config.yaml
d_model: 128
n_experts: 32
experts_per_token: 2
activation: "swiglu"
normalize_top_k: true
routed_scale: 1.0
lr_router: 0.00192
norm_eps: 1e-05
batch_tokens: 65536
seq_len: 1024
steps: 3879
dataset: "wikipedia_en"
Below are experts of layer 4 (counted from 0) of a mixture-of-experts language model. Rows are named router (the router's row for the expert) and show model dimensions 0-127. Each number is 128 + 32 x the weight over its row's rms, rounded and kept within 0 to 255. Numbers have three digits each.
After each expert's rows: a language model's description of what the expert responds to. This comes from a sample of Wikipedia text that the model never trained on.

# expert 16
router:153122124073124112156083146087083166126087094081080120194158126084130081160147153138111126152137165138132114160150161188150098052148119182148138145127147112114095096104158130087091179174149186142174143156134115137165140143082076105114102130143151143097126097146181094111130125130184112146108125122119134147179158122206156084171070179148158058168082085132147110124187103156136158099104
Description: Table numbers and symbols. Punctuation and symbols in numeric tables and coordinates: decimal points, en dashes in scores or dates, %, °, ′, and S in Socorro.

# expert 13
router:103201129117138147075149116099056090151108166146121055149132103158156141057104126122075157120083101155118119139139178090110149167081108131103076126105137132144098116172144152092138153144135103115130092106076155128107048099117129153164165090119180191092109073125145144123122095122181116119120097130097160123155111073076149129100129055106128100114105175185150145127174099193189134135132
Description: Mid-word pieces and zeros. Inner or final word pieces like ard in standard, orn in Born, form, ollow, resent, plus the digit 0 in numbers.

# expert 12
router:102150101149132133093154150087149132083202173177198084062152126106140178133129094100133123126088173110154152142116101119131175107164106153136173142149150093164145141157084117121143099072109123128044157109098145123167118199123157215156156160096169113168128154146159117153077166129076137075122111190122134103091150154122103132109104103087095110096183165195144142120089096137123138125139
Description: Final digits and suffixes. Last digit of a year or number and word-final inflections like ed, es, s, ing, e.g. 1987, authorised, married.

# expert 3
router:117139104156187140093138129161099072203144172077159126112109156094155146080133120124077155115104094132133092152125155102155206123095187135175154173126102124130149135161119168102078133130093166225139173145117131111163101138138131138064148108065166105106121178158081120124178120176120138121104150144125162104143120217146127108093155147100145060112129129136078103119142095081150144174109
Description: Digits in numbers. Single digit tokens inside multi-digit numbers such as years, coordinates, ISBNs and table figures, e.g. 39°, 2016, 1,799.

# expert 8
router:136092099151090144122140170106057156154149121075108111133139165152106070128145133145150170119134137070175105081121071121138084128109064124205188085120081096104133100143077081147112092065134069117103092185125117092156125117110189115126123104109134132131136114152128119206135151149133184150153132164126109181133117144100103174107102173114145152138065175180170147164168178096135137148142
Description: Inner syllables like i, ing. Inner word pieces such as i, et, ad, ong and ip, as in together, squadron, roads, Sergiu; also some digits in tables.

# expert 14
router:139117141139078109123126142125166117178123140145095146158195100145115105137184148100172097106109127119067068153122119098152117136123153163095196087135186160084171094135143114091134147138110174191078086124133173114100083106145091087060155189128155133142156143142121132072088166095138166153117079150194162147160095154092105115133116148172070156109183153117164136145083121113098181105082
Description: Initial capitals, pronouns. Name-opening capital letters after a parenthesis, comma or the, such as M, K, S, and the pronouns he, she, it.

# expert 11
router:153169115122157110131194147105161180133126136112171117167092160061113057130147135174070175160146141153148187116071095110132097168170147093079112160151144188151092131111155137181160153087167183152122144094089147079154129133138107102169108163176112063104114088168160172153157100132142112099108125081121128126105097088099104166100115143138113156132129093167081160092116074184106096137159
Description: Table pipe separators. Pipe characters between cells in wiki tables of results, scores and votes, plus semicolons, dashes and stray byte symbols.

# expert 31
router:144125125139197148164109150140084121120173140088179124071135150158105187157143064125170123110145170169066086156160182183145113202160184122164113172093152098069138158176131114142136092119193124131163119177151100184153133057124110087113114114133161136118134143141130085090160151087062163096178116108136108124094118099115135111109140148153186160129119146175154146140139105148147121075096
Description: Prepositions and conjunctions. Prepositions and linking words like of, in, for, with, on, by, that, during, usually after a noun or verb and before the.

# expert 28
router:131091134060077128107092105131147113148138155127107148168131189125087145116176160129135167038138075087168133136131131108125114136088117115126183175129152130144119080165148163071133121180148106146174082111152150161069092171138130122118106118163151104085119150182173199152106081124130077082101155087144132198113081182129113110154133147151102157163117136076126105067181144147136080094132
Description: Letters inside foreign names. Single letters and short pieces inside personal and foreign proper names, such as Malwa, Klavdia, Banco, Haim, after a capital initial.

# expert 0
router:099088141146157133126106064123186174131199138155050105124125114149074138118146155174141147108136115117113156134067141108125105117052169087057055114112072091126204143105167086113098099132182114096139125135080151164161127168138164178160093058141138103131150137112094129118137104116105091177122150120122179075152110095111148139124152131141131177131089134159082067095130095145144144121102
Description: r/l letter fragments. Mid-word pieces containing r or l, such as ar, l, or, ul, inside names and rare words, e.g. friars, Finlay, Ulrich.

# expert 1
router:129153154128152158101158130082123098150108153154105120142147163175153129112172146130119150114137165166075141152091160145124121126167110129110117144127076214101126163057099106159123160081130128102129157183085073100106158122093203159075206132152071135100104127044142114148106145151126132080135118133134077133155146152190181146122093074109102108096202148154093127172145090124074111138158
Description: Determiners and noun suffixes. Articles and possessives like the, his, its after prepositions, plus noun-ending pieces such as -ation, -ment, -ity in headings.

# expert 25
router:107122140141082121092089129128136157117140132121134092090137149115101171081082135191176166148191109156097099154175132137191154182110074115118122131159102122170103161150092123139135046143126170119132119085164084109106155189190126188101141172104087189205103080144136093131104139132165085096106120122135156180158112094131092119137083077091175118117156115122115093146161152092099130080161
Description: Line breaks and table rows. Newlines ending list items, table rows and headings, closing parentheses before line breaks, plus the and numbers like one, two.

# expert 29
router:165149088113169126148081115170158146091122093123077132080070118110190147127116099123134102099127072141161109149084083153101119132175089116150111117103125186121117182139117089128107083089088132103109156096149162082183072117086116116131132075142092186140192119036158075152139131144147144099130105122135162155137053113107116130109171179117136114146069137086107142165129090128116066145075
Description: t and at pieces. Pieces ending in t or at after f or p, such as at in father and fatality, ut in distributed, ort.

# expert 9
router:164133196146125062115150107081117162095120146112166122115120124076174085110059124080109110109101102124097130173149160121144122166157165090160157146105197161124137132094168177124115150182089098111110120103080090138106133086159152160177176117136124152106165147098124119127164077164093158139154075126109154175117143121099156116149155199149164123106111030136139079081098149079182153108128
Description: Mid-word vowel pieces. The article a and vowel-led pieces inside verbs and nouns after prefixes like ret, cont, mar, e.g. retrieve, contract, marriage, a force.

# expert 2
router:107131128135153153141148113116156117142103172184106126069113126132146098173099085143145076122126139192145183114168040105114105106097179137090106158114156116094151085112109109132151086121090165089158135132098084135189167092114081077153106129123110147168148166164101074045084161084081151202087131119133105147095158156139159121091111097123088127122093089131122173077075108102121095160120
Description: Mid-word suffix pieces. Word-internal pieces before a suffix, mostly after c, v or m, such as it in paramilitary, er in dancer, ent in document.

# expert 30
router:142129153134076055161092166116140087111150070082154141145128198144108082067140126155101073150127131106140154131127084113143109168103152119140115137069126089120156153109154140127121158131157107120069161123122167132099162124141152120159084157123098085152098089152085093123162117101161086144151040104103104158144092093139101118096218120130161115197122105146163123174100107163222141114174
Description: Line-start markup. Hyphen bullets, section ==, table pipes, opening parentheses and quotes at line starts or list items, e.g. - Junction list, ==Receiving.

# expert 4
router:058126123177151081130204105127131128136142097120112117124121105130093134092154098118162069105134117173128179129167105141153142143150196086172157121075083173112067068152149106181151129150137061186104178138100129128130100134124103117166065205163130160126143077172134100152100096111111066147165105121116142083136160078104127211126129144096117145104135122086093160130143091115129102166122
Description: Commas and clause connectors. Commas after place names and dates, and connectors like and, as, but, which, was, is, including thousands separators in tables.

# expert 22
router:157130145192093151111143129149178145088136128091157190117104139160146115088091151114156187157141112124117129129086130080149088047100122101118133139148183120185131140068118118167150172153111128195090098124082134189139148153110136156131130109151191114084093127077172151100177171169155136125182120098145080140092168148136125149126126162108158123184161137099192084155132150095150136054181
Description: Word-final y and endings. Final or inner pieces like y in rhythm, is, us, ies, ry, ey, as in campus, Xanthus, lengthwise, plus capitals in acronyms.

# expert 10
router:136157120134095132091107120148091105175043093088150116144144127128197124155107151050147173102147129091106162114173062135128101085195127125103104053132101114163093148148168117115184162190096099110205074143138108170141163165153118117141106149150119102089051167157126137159128134121139129147094124120150119120078158142141094066105093101107108134142160097102112148090160113123111195103100
Description: Re- and place prefixes. Word-initial pieces like re, Re, Gre, trans, form, and name starts New, West, South, United, War, often after T or P.

# expert 5
router:189106183142080101194164160125155109141147149182137154162154082092103071120119161151100099111108119147109099136096189141082129108071098126091084108182168141141119114136126102105118139061134073149153109115142130157061136126128123052110065196123132108134149183079107167137075116144124123111118166164135108053116117105147128110125082158197140100148094077104083139100140117124076127143120
Description: Word-initial capitals, periods. Capital letters or first pieces starting names and sentences (A, C, O, Co, Eng), sentence-final periods, and ec in prosecute.

# expert 19
router:154050153118156099139204117127066116128116138160142133084119091128152114146083090130067104160177144143113121157146159167186159082110126152172110124134089143147145169127118125149051108138153086127097136162166129102089168095123131148163139091145082180174113111099051113158073120126099126159125140141138138088113119123176187140122125064097115122079126152188192152104099096095116176183161
Description: Verb endings and participles. Past-tense and participle endings like -ed, -ing, -ated in exposed, managed, involved, plus auxiliaries and words like been, was, not.

# expert 15
router:149136140070116127144114104134105143146116134126101179099130105140135123153128169122123116102147105092129138139163183185062119222096075123133092119099121138116144129069140144082125095084209159101139139081182109095122095137106151145102124148061092107170165087087102125092084167128098190148112121076104148073191079129128153135166123131093204155102156110113118155092091155100157079124080
Description: Word-initial consonants. Single consonant word starts like d, c, b, l, p, Ch, after a space or prefix, e.g. dramatic, preserved, liability, uncompromising.

# expert 18
router:106165119067125136171124165116127191102072114178165075155135126153158099107134155147150123154151165142093163119164146106172111108195145132112139133139114120204139137165133120111139134178142117126126125111093133128114174092151123061102121070082114076201157123147145133149154083107127105158112173130145152159121192172099209119144215130159105145145140119090103179209135091097096118171137
Description: Nationality and name pieces. Pieces of demonyms and foreign names like ian, ish, os, plus American, States, be, bec, degree signs, e.g. Swedish, Marianas.

# expert 17
router:091124116169178151061131147132165109167095105148137116075112145099097121161133129167148114122083209119127095091120142067114115108141151143147078107158207118101113105182072175183180141091179102088094165096103146098164102175123139094129151102155126137097108154145143165129116095131111087132141164171089087157059122196149152168131108178141096124096130108125083143125115123134161176150201
Description: Word-final pieces. Last pieces of words and names just before a comma, line break or and, such as le in trouble, son, ley, ins.

# expert 20
router:175094131150122149143108148149126128163152095060149188169099147168120179172124118091161154170130055083119148106142080149112144123171097182133167117151127113150077146180132138068077097143171167100110112146188164165090150162118111144162103114101104117116116130150121156069144142120152066076145132186104114162062152095187097103198139151118156089168134180090119128162152140154097112149110
Description: Second piece after capital. Second piece of a capitalized word or name right after its first letter, such as d in Edition, rit in Britain, ill in Billboard.

# expert 6
router:200101085115098125122087150105099139116154167180111071182119120153140137102137126151075109161149092093135105124117127137104201156095123107171134134165158156153168123101166138131128112185112142064114154123129110110131098090092164172106095182126157122099079131086155115154124071125147088074074113102101169146168178102140119085087124166161090090108151082112166041101151147073160109086172
Description: Spaces before numbers. Bare space tokens, mostly after table pipes, commas or month names before numbers, plus some word-initial stems like cons, acc, res.

# expert 7
router:103088088175172097199094096138098132108129107147106116112099097100138177147132088120137074104093141099204075127129140122102200101132153183163140137130084124142178137066139102142119152152127119134159119131092103131142174136147057133075149159163203143134115087188141124099152159154128130130124152156107123151132175105137145130145095057083163130131206133119159137135148192132049149183143
Description: Short function words, fragments. Words like to, an, her, up, out, all, as in made up of, plus mid-word pieces like -ly, ro, pro.

# expert 26
router:071112151121126159152090086164115144076141153102109176149188138156139134150156162077037111115120154135071142102132169150073150138102137143079158100087129067137087069093135153125155079144086177113165168109177116079081092086166134063154169136123110136146119163145171123179099092156128169148140127147144174117146126144132121136095148162164047147129114136135160109132066184105130103156144
Description: Lowercase word beginnings. First pieces of common words after the, a or of, such as cl in class, w in western, f, p, st, sh.

# expert 24
router:095158144114149159127104126149208104176140094126112184106114095110072145103145132156180155158087146151158114124071080129062135146068135089109137113092151110151106149153125146159163171131165127101131122130123083118100089144104156084120108071178105108117128148156118188152171203131156104129177176070160052106137150168134114127138169113130090114065138149112102187147087138178089103111187
Description: Name endings and quotes. End pieces of foreign personal and place names, such as k, n, ark, son, ton, and accented byte pieces, plus closing quotes.

# expert 23
router:104151103065128117126140106172061107099115124140113159098140110108092129088147103118149155145096103124114098046158143167096144125146094089081126164188155156065145200118084138113163150145108141121194096152148135143106142107145094173145151112111061161109130157145038171143103114118131156100125168177188108128177108107090094109152138071178140148129147153111129066135130176136172179089088
Description: Paragraph ends, verb prefixes. Period plus paragraph break, heading ends, verb starts like cont, com, rem, pre, and om in something or somewhat.

# expert 27
router:140109092100108190167122114134158125071139106134183096095139141158128144157108160124124106173189130102160174123136079134078108132168136153083126131154087130127139080145133120092092143127044104206115125129172142163092154072090117182154135216125163105120168120134106147105156135099131215151110106097129108038171087124059092133116077127143166151132110140152119143142092142165101140140103
Description: m/g word pieces. Pieces with m or g and prefixes un, ab, dis, reg, im, inside words, e.g. beginning, hegemony, packages, Muhammad.